config = dict(
    n_experts=64,
    experts_per_token=4,
    rope_base=10000.0,
    attn_scale=0.125,
    init_out_by_depth=True,
    lr_head=0.0077,
    grad_clip=0.5,
    batch_tokens=65536,
    seq_len=512,
)
Below are experts of layer 5 (counted from 0) of a mixture-of-experts language model. Rows are named router (the router's row for the expert), gate (a neuron's input weights, with its number), up (a neuron's input weights, with its number), down (a neuron's output weights, with its number) and show model dimensions 0-95. Each number is 500 + 40 x the weight over its row's rms, rounded and kept within 0 to 999. Numbers have three digits each.
After each expert's rows: a language model's description of what the expert responds to. This comes from a sample of Wikipedia text that the model never trained on.

# expert 35
router:497516517481501473516493434486521485521536571552476515478511504506472523496497486499505505461457530432481486487513478518494527518490475508419516404528512527528510508507506524432472485473507533479484519510519533521466474480512486526484490547487460494597477486517399586477583517485476465516
gate0:491507508493428514528507459467454517514565474437443487505524505498590493482469526454485496428495514476504483489481482502499439496457473475453485505491551529508487407444506425456477511531504585461511555551510468580495465506437478488502612446538481529519567569505553519470495551397491482528
up0:500438436553513473469479546550571557550522448449505494495527535512487564499460520456515519491520421463465550513585433454480482473550526438482523535492518602480479472442477483474551514479469509470444510475494518463499468451380493421461576482493504538547561535530436507553497540423470538436
down0:511472531430473512500566521422495453476519439513482521557496405509520470523532456474533524500517509548503516483486440504529537576403533523487511348485496488491581477507484498467499490459524494480482542524466529500483521437522515487547490518509469506459472596498526408504532523459427490468
gate1:471487497528485411453535477490559506501515564537499530520560502565533534465493520569467495508477473520440473422410513504535499493537526497507478501561516484506460520425479487426513502520474520570535555494510508599454452524519527433530516447489432523504523431605480480516463516501489550474
up1:562504528473503534465494485450497493509466493552488502562623478557460524484561500444513498533442480434527468480505560579528470514452447540549530489510534471536392512492474624514483463506481513450550509514491493487498535493484422436530487465557515472454515525505484574507493557481524412507
down1:470495523503540452525474513468470459561505550491498491495560570596504429449512490487429545529448497511461438485549537516433505511512535504546453519434524499523508437502498536574499563434574566534491455502514483568441515487509532504458581505501538467446554550507458501504526449521530611530
gate2:529542505525599498519480526448442466433497513406482534467418475522449478508444517509582532499500480473457558498435456504455498459461435518524486507446536465523486520511492432451471501452490496451478550511498492519462540497468478430490491481494510514530525537606489502431574427439474494485
up2:428429504470550448584474439503490633492493515503533512503524521505500474506477507556478516490520444455503475467465570462472506505501491497502473471531507524433536504465500500484477521493461513478537525547464509566518523492487474545527534523499565448453536493470541490469481444534446488520
down2:473479509575478487469519532493513499479516490499532490492452511445548504510446503592472476462556452495518438574547424509570528477466516495486555530420471455475463527511500522543528485572571538590545547541493488483506437472428521408445469551566561519490497464496510464495494527505541458450
It responds to: Middle pieces of foreign personal and place names and taxonomic authorities in lists and tables, such as ier, sson, inn, plus commas and hyphens.

# expert 38
router:443511524463472477474565513471532479534514497578480511485484506518476508535481488484439521490546520582484471480521471499492524369489488500489541576532523548535528428516494528524490475549473465483606519510511546526485434493525474508480493501481422464372484475520506467478555525508483485510
gate2:486553544548553541452449556475544435458474495487540443461555474510508466531482560485448486518574541508489475509480521502522509491454494522462505475555532495511493470518503493512548545483433484548519585488503484459435492482575513540468591542494547512453447450532562497535483493491531470477
up2:495475453482380449473527464480497455550465505492588537430526526524436497480534467516469499457507501433515484593507574524454459536394471522439486509573505515463528486512512535531531520504505486470588486490507496471487470509518542450526480534499551519455545520513531511554496487491520449520
down2:532560537497478568476527493469432490556535485472550560511514518540477511504510537523500543524450493452421493480496555532490473498457487455503477516484457513581508503535586520471469517458550499490440531498512520488504548442498515489370447477502461493581416524546482474519601516498464492517
gate3:525568530599477503544464478401573537461435479427544526433467530495545542495505517518450544523533516512529571519466483489498452493544461591508526586486467506507474558441461552520556431493414503454556453479498462401473462473460480444579490517505544517465453474576541548509494452484518469510
up3:490489536455437488491496491373481472446477503492504475472514513426450464567449542475450523471470454509487555528418442516427492480516527521517508476472537538523522510439496436544548506536529501499569439511523483480433461489526484525527494511513482464477459476456535452522510597442573524508
down3:578544559477500488480490526522477535426523515481554490489544455498493566579547578499537573524451479607545487489503537498495496572555515469527485483456462560494488542494516465501507542435558551587540536511488522456550462494517520495570465538500565485490489448522507525578446507538483515452
gate4:524425520510512465475463496460526505553482506493499448476394533593471504423507527446487456544484515519539480519487452513564537487453516464487476480561429501468496493485470529486442543449504483552500485474517496453475457508527518499474510472501494520524568554537512613453540540600425458471
up4:502562511509524535524489453494573415414562547501613490541574504409500543543465510527544502463494540538550487556506545496466458502524487478613559528524531485497487530493476472541437475535479468470487511500475531486505460498537408499502410470461436440519460492466520451549416567424511428490
down4:485472494558494565524559545514471513465503501420437527553489477493485492495590512427468459514496492492525523467489434553498508469482413529400497564477452447490490475482532496547452591510492470536505543464502487453484521501486482486464441484506524477432550540482507435495531484484483463452
It responds to: Country names like Italy, Japan and India, single capital initials starting names in sports tables, and category nouns like Formula, tournament and army.

# expert 9
router:419506516499381482491622534507524488526522499617481511487485490524488549513469484472471544555530533526478470479511476511498480463488490510404528547515521509528514427518509514520489486518531486481556516530570460515475466482515493532491492465530532488425477479510456505486551523522480482512
gate0:528493505518500474514453484452485522469497475517446493446492566505506505555545575561545426444487553465536525431434424495439477477460523526512502492410538517512517422456508509477521424553495490545504521532502428432485496400443438523483404468438570489512470425457511518515477551552548481478
up0:537528559477493552536504521511461518513516480483509552520463494525564574434552491521483514486533468586510505473522436482492479560571533511546521550533414480539588452451519493504498534397459519476583483494461462560522554492510522539522531541495469513513550520451432482454474416496467472500
down0:467589497520486478523472514557530474449516501467585460537535527534461435494451458544519546466516496501539501478515467530596530474414528414445450456496511485486516491469495556495475461525432483508510453551513480455475511481506493488486479505470480491455482480464489503565407545467394521472
gate1:460483464462539429534524508480472494498464521551504504424541485556448486482483450431531570475498521560460526487508416460514471471555576535526472579484558493502502537533502579531508506437432569415427536541476560512481523587509615507506494504497526438559526621521460580444467472516459483421
up1:542446526478492463518537459545414509500556554484528548484436608505463512455513536468500500493480544512535524480469472499486497544398455568502486523480583494521531493512446476513484512468493504475536454544500510499551540492553523507500474518548581418571517573509542489507437522503450483496
down1:498532624478483488418464505423443522481439486425570556450506563491548504479517512461570509587543513437508552494474461417524471473502509545556466444472461516526477476540498485436562486474463569504490508596511494549557566484504493533515501506510521495422460512464530450471517445472538515536
gate2:528462586532489457534469521436501511545511483497504490409462542412495446565420473574506420497494504540525466549483417543489480528407506452537496535484535465553533433540522533506456502517551502556590495502561495426561512470518495471488500455464448486484584480482462589530519605427438531514
up2:444419486510465480516483537494511484513452477436439531447517453483551586515522467533525417408535482530535527439516537526557459533510484538472486513502453471441489511508506454546514497466449534510465560471472482489471454452491538552584530478549505494548527474456496508557519465519395515554
down2:514451487517514512541464506566460508421513502393505438496511560445490486543533501464543530514509468542524476500579465537533552465473505517459382500444554426492560513483470496476490534502520472492527485478549449503508496482540538521479486445529503514499521458484540513504535519455497526501
It responds to: Middle or final pieces of names and Latin taxon words, plus the infinitive to and colons in infobox fields, e.g. Ruiz-Ramoni, Minuartia.

# expert 3
router:481517524488405479491556402477522487510508515432475518476505516527476507512468481464435520572452525462483468472419472519480499437479476519456493471531530514542516559518474517472493468422517510478494512499466559521482495487528485502484448423491521475502482482511555581479453531570464484512
gate0:488571531533535504559462405474527524495528518504556475565429469499457470491556544425498508537503435482487537461470556549426454496493498476513443466470500450524538469450439536492510517493470485470545519442539517601527501471501448497417420528459592412510495473504492510492539508498485418487
up0:510531485526441475487487553543522470510469471397501539542443501464534469497515486464483393456529551518454473477520447496461493529564442490535516523484455492547567471464567442450450442512512479475502487467512442523557480548551522418559483436443490511483458509430524456504493489449458531418
down0:533485521544499494577496498531447436493491514494527483543496482576525476552497540443578515470510501526549484520538524585444495473526508471491532524549445532453523444520443494436505498504500573541560566445554563555468514472519480462524567482554471491557415505505499500551445494426477469503
gate1:454502477502515427449502491490564488533436527428478467520495521554404522518488518537557458522485498458507445459523427490538460563498456580488407477486543451465471507513505478531588509546605563522467549508498481524460507515478531546506442445480516531473515497484496464475488530510569539537
up1:447464517487572526552511529473508437565494473497557458589495500498440536510539505494532481631480548466443475524469420463559498510458545396510480525549475520460486510523493502486521482547476405524442503529544487559597455474455622538478443406504517505513526492460476463459464468473501414535
down1:471459471498493494521467531523518476554366455466538506572460480463521480512503484483463537463570522516466493528479435542465615535543561454489471527485547541540501479537504530532558501467602466471494489524535588566548481472534512506474528492486432416501500508516498462514477478524537511436
gate2:516556469450522434506421417461574487535517450461505451466494555507614530484501544533466472502444482430545426527491534515537518552457484488509436435561489510492522486575463538522495457562513497500603515525486480502471496572463494494443491527482503465484528516513509443446581494449455518536
up2:485491509488499542497462463491488495527506494540476468570512539557485492492524467452486530497535463527511530449488526454517471533473488474464422466542480482519574538432459490506448522545528566492524496538507477470512534409480498490485514505508547414518450484484522500536476591486543491447
down2:562499454429536419517490405526468432443499498400503502557518502499493502467534481592528493462501492566440555464561486522480499438458457530429514477515559458555476517566432526522542519486520484469570459467604440431531470508462498560456580448509480561482587461553441554502572478507494506517
It responds to: Words in headings, infobox and table labels, and line breaks after list items, such as International career, Candidate, Record, Population.

# expert 25
router:526513519464419496478603475486522472524509563452483523477496478516491483559484482480484527506432516479472493468561489523485483530487479527565513583509517516522512555524491516495479473492475511486522513503496530519478560497514478529499507557492550484404493478516549489494403518608481491511
gate0:541547502581487464526431570482478510532518516420484418475538459547412483506458490494489443479540467483496492500530470494498501473486440536504527477487459490499458505562457437458503455530506507445500609508481571533502511431483440496496495521499478459476541517571424514541505458489553476464
up0:534478522498453444509432472544460470557548481563490502444562485514464488453491510458486545531503521491465528482436524451458576489462494516478479439505491506573484478446515499444524472522511450614506477449501559539535457550513511494494503515533511483494484473452502479525467480506546432549
down0:503554445428495500399516490450409526593508563482505567437532450527537448562484544488554565435474461513510510512416453508544512448529552506534519457444488522474536527505510469449469561517509512479518483481531518527507478481488493473540498483498528449537448467510536540516446452571524533398
gate1:458569533515580460485472508525558469492508505486457447528439523436484493503537468509568544465465483537548518539554494525462506484496592536556477458479481529467452547564504553503509479536499458488489517440521470479578483476515460440518478515510545475512479436545461465431489505488446501491
up1:456439541406528419511538483509491460495550484524462483513422476530523531535496540612610561440490459468505484492524559556486505488489516492478486455502572484429513440561444484485552493478504465559505563487491469505456528500549524483537461556456481507550480523545460437491483442450495511471
down1:482566497474526511447501450499450516462457522495526501524450541441520492574529607528487475548446530455544472469542501502492497554493549510491500482527492488491553442496494485482529472471550572456521489478550460491493496507534501487509488527549424505518464524415595498446514498526482469552
gate2:497481482485472449520548550540548469484588501444589469509482503609513479566622491507495521526488541452499476478489537462563487527482532544496523514533521563485503542542477536492531513520500488494509508518504553596467556457455544512580498504434547515470505470487507494527545475471507420522
up2:494448504515435561460468517509441513522496463460501534459557534556563570495496511462503530482487458533497451414426427455476528519513465497428470525547441524478509506604576439492512509519506473482540426562509481575489503504469515471504490520511575539489500529487462472485466484508555510441
down2:503490536456527493451456509546499509523530442528495489509493450482467508503500487460510488510483523513491438517465406442569563529484462508504470445493527574592535533522522482475497496570460387527471486483509487538535542482563453545511479503560488442545596544459512517427523498467566536527
It responds to: Line breaks after sentences, digits in tables and statistics, and pieces of proper names or places, e.g. Peterson Gym, Canvey, 17th.

# expert 40
router:533514530501534473475516471488526468528524554402480516486481487518469534500483488476440506556513525516470483475459475507478524411471471448453540440520525520530504525530506510451483494487464468470335528530438495524483529473520472527475510613528608485500479471519493475489447517475478485520
gate0:512607443485504500484484449555481463518505451379550512522475574493477548493523497456509486477462573513563529429566481531507472556523489466489420539448498477505491421473490484479503547569486593445487496553486511498496455483515539514507528464468494418556530443509594540485549496511445445553
up0:434484479484477475528460450541437563508495432488473534627479519463510454452505514532444513490448482447479519494529469500516501540539482467513437476554517519519521492491516430492458516477516537452545524566504567502480487528471503488461492481500462458561458404489553515544488427522451502502
down0:497546447440474505462499472491557535524453455494478502500580529513458480489478539456531434512488476545544568527533515494359512453551501495488503504492421466507560447456534551466522425544463438512529491510538477488511486512475475515493520460514497433532519410502495610476425457525428510497
gate1:477564469521406468478533525498541493461563489480479433539455525541431511520450477555534527486532471500517469550514561471505498462530472510511473498539492514497402509489549485429492481431479501470493593500477508520475464423534495554508583452522449474520463617472517515433545535521553460534
up1:495443515449443509467519488507496455562478511484424476516439560497476504592447515474511491509491520505521509473475469428509478484495494535521500484532510498448523486451558506447526472527495506536404486574499451460542484425498486539427540504486494542495544508525513504552531390491479459577
down1:438470470469516483478539508480473524480529527532522426461536508449527535516432530525456550527555550564493527482590420496479456455501522490478508483446488456478510470457542537484521604563506504458482525518524524460483482493508495498499454577468548494537482558481516510442466497540513489465
gate2:456494488459539402472468527513513544496444535476440491553526531481499534502391449385517472531475502510519539532510463469515505492436482560514500485507529482455487508506546496430471489459494473487506563476510436505550506436527498486479506481517524488552500492505540490492470562469467483533
up2:419535511527479528564501566485539561513563454479609527434476449540502529509476489498509500518431472562470547505435462508501495464454500486521421502443505522472500490444517497510564465475473551558525454456443475526396477487528502483494505539498503536468470465482506478481498447492547468528
down2:484482523522545560504458499455490499493478524476585459509514454492559546479516468499483500513525523460474470584478503479516515424463530479480482507582485524498454463484499507527537540520562561526458492465471555539518503476530505585474519559494499467521521463499473559457577522529589552468
It responds to: Endings and closing pieces of words and phrases, such as -ly, -al, -ano, suffix letters like III-A, and nouns like District, Corps, class, level.

# expert 60
router:477521519479457472483550442479523485519519502497475516485507491515484537503481487483369522594506515453493479479486473524486508522480482470445493561520516519515520562514492508501480496482493512479427523528482450517472587476521493516477448494527444477575502477510476542483423513568484477530
gate0:502501415522535538535567449514476531459505443511411523486461522595558516486517498444541550497483558496494517531500453488458474539507494424469488489470454516497472480448484500426535508542552514483539556529513522458509481482483517496472568564441535498494518430460556517498483539540471506508
up0:468534517487494446523523556493522508494489469541487576489517570438411505497481522527465600560504489457489530530471509501525551519488527495490417517461437510550522527505526515487486413464537475532604436514490467456541524578499524501510457475539453508516519469474471533534480557547484455508
down0:462383449468436521523536533515518512505457529536545468486523457476557490499421443526462415449492542489531467464510414535478502473539531478477415428541426486507526481482528515488444490416500586537529581465487522469462529511477557459548471489488503521524438497504460525486562513559448501581
gate1:495592549479434498557503459523468507428458501481495480475498470497470572496446535460444439525483486463479518492523445480505509573500487477513462464535485526561531489510464527512513567505500537417452434475505441482521601487529516544510540535510545510505452435446533494457522508499506534514
up1:447485433607516551507468528415600512572493477511462573481493443510517485483549494477549497512453571433459497511546583535494520487506538517487493539458502544547440489562480532469486549519459531580531465485513470451470490481440525565501529603516525570452499516480524506488477539501502527485
down1:508430492576492481520556491535464522460470474498534495480483402475481454480488474519524481495537490455521421569530405508568527517468458486481449525474496555474453520477477569479514434562573493454501507502503469481462524547536460511538487480516485482482458452527543590487491516476507461464
gate2:479532496628474520416502489483607499599506499476530512503535546449427458503566434501576470534470492507513528452444543455487505452518487480482510488500450536552526505520471478626513490484436448449503565545504527405502436504448510477487517474491509580477539525491508469438500460601539509500
up2:550507489449472471471540505483565472580478521522456479478496484469516537518463452459471570527518506563404503471515547465554526508487487484477444523494500483512382554566473528500505551516450446544461482492551488500532486578469478506434402478484464541507460558476524453500506520464544513473
down2:503466530450474501552505548509503541464432460478557455511525538506514450496462445509482503486460482492523507480499524459513488509498505484505520559550429559492549580525481415477523524537555473547491544505451472444544497451486432394488490542492540557537502571507462423466524452505424517571
It responds to: Words in sports career and discography contexts, such as League, record, Albums, regular, major, season, team names, and table line starts.

# expert 63
router:451541520483443448497446464437524482481519537531498496476501527527487540505507486487463517463517488497526511541450485593467492519477502558488562481511547513486507519536473497492472507496508505473447483505482407555484557480514400603495388468469480507499462492539501520483549533457444496568
gate0:445475469482396552570489525530483451504456484523520502461519557456489440522525444485513531475593412483514469498560504517515509568450504523487486564527562478503480505563365480595474518527585513487478458519532524508486520482480500500521572566492572485490488511502518502511465533509465507478
up0:421469499540498557516435544496496426517435481616493528490488551533539521547460515468613490520496471512500506428484444547526492545512474423528526482562453510473481504502459572461485524503541481546511537434511508504505459504507510493571570491462512554487547530510506456495534480504488547570
down0:457531523541518473562351557463456458532520541517513447451464474431528513470514501477472558466521522454511497502470454417515538579517486475447554534415520565468497461438505532532503463551455526424496469469482505492495514541489551510446436424571566470473475458498469482479514480544437495467
gate1:420539502493449474433518564493493511553475596500491499486412454489462425491533480528397554500445473479467475473422521491494493513512507598475461493514489483495532489525559497522497484512520475446520462524511419483507572560554486539505508486516504509500486524498526549505540431554523530580
up1:489452475489438437505528463496503505487463468500481492506571462492420482498506531566462514424503476495477498440622506447528486507558474463487475480462499470545487485514529492462481544437569522433525524533518593511481439508485462521549520467521483550518427525480566506499452477476488465504
down1:545518506526469490485492522503403531489525460454449491499518516448582516522535533506560515485510458467523493502547423504444535513477518464510537462528537517498423432461524481538522468558501467533495418456513484490444580518494477526431440486521576493437473475484522530491526481465426530516
gate2:459510521535501530456468530526472433537545508497487429477550584500501464539545578452554522480505461504538526443415447517503510509490459465519478487492449524516500473458494461474503428445438472481461489429462446511536477506518474518552472527540487449465499495513492460559560488454500476497
up2:466442502509499573477546553536516481487502521504511481423493553448502487533564518495493488428497501495518517460364464471537516511537460466524478475503445538514510502468450459524461460531470493465469436441453462503524490508521464514447502487551497525523498484521450504535546523447524500466
down2:458494488507496565528502476512583493473489474453462507504530541512529495552433563510509433485565489430502487488520455509497573555498468534462434492546531523428500484541452467550505457488491495525501446451391505447456486547530479416477434438457540515507525498475468491539517486530499498433
It responds to: Common nouns after the, a or his in narrative prose, e.g. first time, the album, the series, the number.

# expert 44
router:440514518475416489478582533488527473520515463669483535481469511521491547507468472473615522535437515537487471493540486515493454603506480514505547603519524521522528555521515523510489467523476510477551515525521566526471564481515492521490503518444542485349478473516474512481483522472481488530
gate0:500497488430479441463413506510573510494480491441527494458450559450438535543507542491479520503537501503511509498495544491486499484490489545475516522551537435538511477497530498526491528526464505450511512542500541478582491527466511482451493518505549525495484472456446577445441454411505494522
up0:492531480521559517505516528469529490486502508513459443570556478457589495487420474457449456515513520505479440444530492528491472481565519494573508456516454524479519458497504448591434490531563419505507570435504469519528478457479513397494541530433523434494497459471544465572567563569549474483
down0:498505529541499489377450478519490431531516499469515507440557554408477449510458520511523507503545546463500435550477576508456554534544455552495461514514518502498478546510411486438482571460541425495476510506487470481560502472493520536550505512513497539497563615504525526428574459472451492486
gate1:432521538556491475465500494523544555552494515479503532440517533451487520504475563441472489514496546528454465468511472496545464513431481544514503500494563520527477497613546482498448478531508483568492525504495509446467491499488510539481523453478509524523477492441547522459476478470542418602
up1:480454460475502540554476404511537501498474479530488518534450491552480454516529532484526499465514432507519503507495508575491445524527515465534499420515484517528521458384479543527535501528547494452530547436501544434505529576521520477532508542540491477511512477610510467523503548438469515505
down1:461495434514532521470518624506487586490532472470531531572514501437450490500516511517539458494534443532453512442536530506502462501504399530477536473507481521603439540587486534477484460470522492518498499497534515516457490532475609484420475471570452538515481503498473431461506449498568512475
gate2:504533519481567528501485531520564490496532540536439516530527468590543494491547473518393457492463500483469496512486506508537504516460389497474447547507572488489609514505495505479526513486504478508503428557520524489405452491514520495520512436590498519457560577509506504428419480479559411509
up2:538473463449438576511512524482492495501517546477445517497482571525527543479467501620488508514504483476547483573495398539504479512415525533490475514461436484502505465517500458510458539429463504490454452503484487499578517484513474485483443491452536566503520481433496512464487464505456433439
down2:508470501529535510543587486514515495536501502569528487423561482460498468447550571467444492485461478469562483522560542437506551461568479475548506466511465516472548531459532540536461472490531517458509435616447516503471455563455519528493502475518513480502514448509472423545514484423418535476
It responds to: Compass words like north and south, the after verbs and prepositions, and closing parentheses or commas before a following clause.

# expert 31
router:460523530485437486489606564491525475524513449595484516490484520508480476489481482474464522466604520496476489477565479511489525490464486539494535545519526513512513368533511513497486483529488526484523514515530476510474557480513499526487449555524452468368487476516547425468542508595480476514
gate0:481560479578457462505517543408508551510491436540532465383568536462495494501522493538541445464489583471516490484475508515472519498468477543557556479471615472484514542493595506495507489478493451435522509427515496538468497535506490484543439622460527427569495537441470506474489452481457552454
up0:542559485489517522491503513414437503474487491469509468424492544451524492521562531509505511454482559466522414443446488514475524422506495525531472514508486521531523464486467485489504480487514461554487483495515476521519525490538487456519553518458524489546425509551543577542474509450548466501
down0:508469542517491503503552522515413484533501556469510506454465526464568493447527510456466584558488471513467512474503483547494472565549478466510500508560540514515552511527464508431516492387465496463453517560445529487567568554446453516475516547545442528479507548471530509512503549511545495521
gate1:544442495516412460505491511487576502428431437448534508385482492506509501501457483520412516524514424486520513479563474542543508480516550530502471547477450492534560434568541522518489509606505515460487461507503442564488507592478539524546556511515481512421512517452586482558565490566507478517
up1:500530432553482523443494512467480455485469474475518478467487471528453498463419488444509492549488524506567525452487523514480505546559442479505474516500476435535479506524523455517497503520512413593416483511496452540556524545473482546491476484480457542439556470477543529478481496515490498545
down1:417503519509452469513460484507525483440473496505476551490493524618530558456439460476501514487470514506530486502465472570517511517521443536573497508514513450527486506527479500519505515535452519437501527552470525477514486597480551482483500499495525464464488502449433569427477516539482500466
gate2:531479553405451537518544426519505544485492452465475509522479448468445536493521540475463556508509484427487559501482536536446490477494464513514507510477537511501509504485522511499465506469528629457503586463497523459534494437513509472431567523484496550540499471499547488444527468466428491452
up2:498515560518490498545473467428491469570498476517505442506528540479558467506534532502515457517522523480464492448523529394545570489489490493476587482545513580522547463479517494495585527470502431443509537477532450489492552537515437472464491508586516518495516557547486467529510487462478532486
down2:546467539474518508475434457543540498476477550505486467530499506560526451539506473511509537515528604491453555486486552458569448498443563489470497509482530526572539563506526438499562483518460535553594432528478438543574517483552494535494504488473505494490472505442514490508530524391479438496
It responds to: The verb after This or a subject, commas before which-clauses, and country names in lists, e.g. This was, Hungary, Slovakia.

# expert 62
router:474514517466410488479594587496524483540503515439477516478505508501468511474474494470486520579576516526481489486550470508494509284478486461563521554509515518525506409516489514545478479504517497478626516514487604516462439480530482512485493453536519481430481496519468424465570517580474486513
gate2:463467515521468524465477455513539499537522509476519495484458520494557525462486503475526472530546470527462538496487508495544505511495505480506458443556437552420535580570426566536469472497439454461487471524486513512374468414490522480571478474559506521539513513511514510488506491514518468532
up2:480436642504428491496488567520460472546547462350552555499449492507495526480526481499526480517480506514531486489553465511500598501452550492475427512474454507501623603458499472483519511497489456523459448523482471497537510438546523575493555521548571507510512484393552500513487563479467441498
down2:527495511484477508493489489530495559461588556525475526504501554466414490474524531504490530482519447529513572483530493479438506598500492453547550531497509482554468484498460509529498418563506474526468473480514462540620548503527545581471476486570540509459572466516498496610545464491526506558
gate3:465467530468491462531521477447455451454431496495496537474499500453481509480536563431510436464514460459542491460509467501429507513378414455494507494507417453449553500521418570476507582540523477448469571546468505529485467510564584522459524563537547529529545505587470523486571504511473511462
up3:487446605565496463476519438557479542508482467477398500453438548527512507505578528524495453410539535537502490474500484475481522473480529490554427452503519468425434573561534505500463523543567474550501490512448504455463453529502516473539537495550487443512594562549543561434526474540475456565
down3:501575528519452470456524509513468493604503510549432541504526483478600540509549476572521476538508476424474487549445561581523516457473443502461494459473504516526536465495509462529435548522476491508531509507500488454458516463474463539499497562472511479485511492504536419469489538524525510524
gate4:557506492443501474531488500479498504503497485561527539455504431508524579480497474535457580491554560559508563438484420522537539495475436559497494461413459464496490471508488542447468519481482558467564498488483518475455527539558524491525511466540514455546538432525533485509490418516478485462
up4:491544506425504561504499536535534500515501507577455501491499553475443522485427486455480472465501471449548436469527572466456481458533521506494501514508486491491510503499537481512466456519508465551521515500525551515514457499465463584512491539481452487504556506479563518510502414505493501486
down4:562513512477458473403447501539506490468476496481540535467530466416440566535471504567471462486459489504517417503523480519514359420462509520449472515493530530534493530523599446464470478483551561455475501388417481463508468519502421514506516485509498442524542529498530476500497517422460459497
It responds to: Pipes, commas and capital letters in tables and lists, such as asteroid codes like 2006 TY, country codes like USA and RUS, and commas in City, State.

# expert 36
router:469514515438449459466490436444514478497541453556474492465507582538484586444526465495460477455467468524551483475520463561492491551505431519501564551522546562497544448503519492491521452538533501502549480487504496476486515449520489560481386451440510466475506504511458546458483550530489475542
gate0:532565571533486529389568497540512527504531469536433516475467544490560491468513490539513466510540424483485535474419464480506516455511487462557467469465539453533496526521472495508587451476486528508570427432509436502493471495502538546495547498592411462531566493510466601526502481470453537504
up0:513498554478488516487547502475487496485540514490431531486479530509487496523503502573462432427485447550560488450440480441505493502489463572508485451461536468537538543486469501575568511570437491501499509492487525467517521451556590514490542518523528507548522527512517480480533468500530476550
down0:561510507547458525501539460508497481527412522491523510503467476485500542544500488496533524535444517440391519507498508468583594510520513496479518418502511441552499485559459488435544469537490536546578504479538541488542437527505495527491519485495431471447504518454512525483589502502504550516
gate1:482484490517424476571552535469485559479561586555561538514461453505517471547506502470475521562343449524522489493440497498519502422508492495456481508466547515517522517443498536579440507484495466532463511498450513481410476578519437535563533429543532605507520489546553463485518550505533533578
up1:540464498532507514505482535546481491501485411562520461464466502471542495488503588471521541514584548483456506495545469472529486547503476436482536499509450503484538371532518553554557493511495455469518540494520433480545524500476531478566535541471463517496510506582499522521505520560552500469
down1:463488505441484545483558476513491526490517572548484547439511560543464597555482485470512472495481470501583508477499451540531327554490466422492464501525494514379536473498482509486547543522435492527519493490484520482477570473537536413493524519517550512535503490464492537453564524515558566550
gate2:402450501492476508445539420531500517425556575526558538548473521518499518522527479490511536617554466467466472524417518464453504550522416535514481459520510517529512395479475540468464604546558506456534488459488505493594489499481471526486557473466441495506446518479578506471446550540524554541
up2:438467494507457514516493509494505557486546567512533537588395521495505482434518450524520499564559483497465433484488505473424511549535435551564534481512599516523509431472475496512517517453523550455506493446489530551532412542498456517456478435507524492513476502489557563517344526502513536477
down2:493447501464462461428503524550467517447482487482534465575476446424561506492555501478497479546491498520513544567484458503517604486544572531531432519445589531468535438502543473448496508491471523551552529473525547492550488485428474491467477463508491529553444473432493478494565522520522473553
It responds to: Middle and ending fragments of split words and names, often suffixes, such as ob-long, susp-ic-ions, sub-mer-ged, -ized, -ated.

# expert 42
router:507515509475547478497533436483512496516516468637477513485515499510482501513476484483443525455478513507478481480532472517496523589491488472454524551527521510514513384512523509452487497486507459484497521514439432522475527489516487516491447521480385482494485488507476484481543515473487472515
gate0:515530521505556448402544467506471499459537476478521513440456511474498435533534524453492503466512428491545509534538453543585443506497460531482547525530457552505520486455500512494556507476562501458494520510513510563499505448488524463520488476510487516513486582519469459474499502552497446616
up0:465556561558439420555481497522475462539486503539546458531551546495500487504448484508472439465550497446559439479498506512530505546502510525507442473508499533550521488514468458507472505464504439541440498505514541492530477535482520492500523525528508459470570463505490510528511547546388541496
down0:535436510525496481512450508469504466535574541506582526498517528496499431493521495470500525482502525476531628495513466511480478508523526515482521493446553527528534452494488508552393510500481499535520525606480427423510515488513448491471585435484509503476546480500495441499429491508476477504
gate1:463551496536537617498506534563476491459507522532483459522485515537594500474553491459442447475507523521467478511499385479466491537475456528555511433525491484510544447544551499536521506494427493492499500554526446542441417548462487468505417515513536591453508524561467450492482551496454557511
up1:500508452486492548510448540509515480466470485484497553494475525536494431461546456528490501399458568557539495516533513510506511505538500515483434552573452528512509493408483484527531461554522457510497523559520537411540577547517531524520551479486496559552441486454495477437550487491442487537
down1:506459496468519492480520454487548505538442460452539510538501426492499545519513521498458493581501357394634453527465527481443505551479450577494518520499569465497519570521534501541503532546577513515465568483487509494549577496538505470495514534548514480549514510521443452568474522510528437458
gate2:532456564522465565511492526495583512528395486566482572432567454532471553520561591540529514542537490477512497501502502493521507498530489493492536543495481503442550480418496524446534522399498499489497528580479463488447571448527439442529543498503487539468504445528552514476587525465501429542
up2:473456515469540454468554486493481533546545523502505500516516513542477523521483488460580493538456511510564497582498460499472495438487513533520531507510397510520562525503508537436538507493534447576490511557463464505428509477542513510515501423646509512527489590522449472465503491473489530521
down2:548467422575483555526532510460504483485471475468510510543456558516531514521508542459596616490433517497504521476541453557539479448517587506475446445415521492524434533532528542578511547442485472532439422487578582542509465545543554537489535523497538537520478547490527485499453536486474558462
It responds to: Final fragments completing foreign names or words (Gye-ong, Naypy-id-aw, -weight) and abstract nouns like research, training, evidence.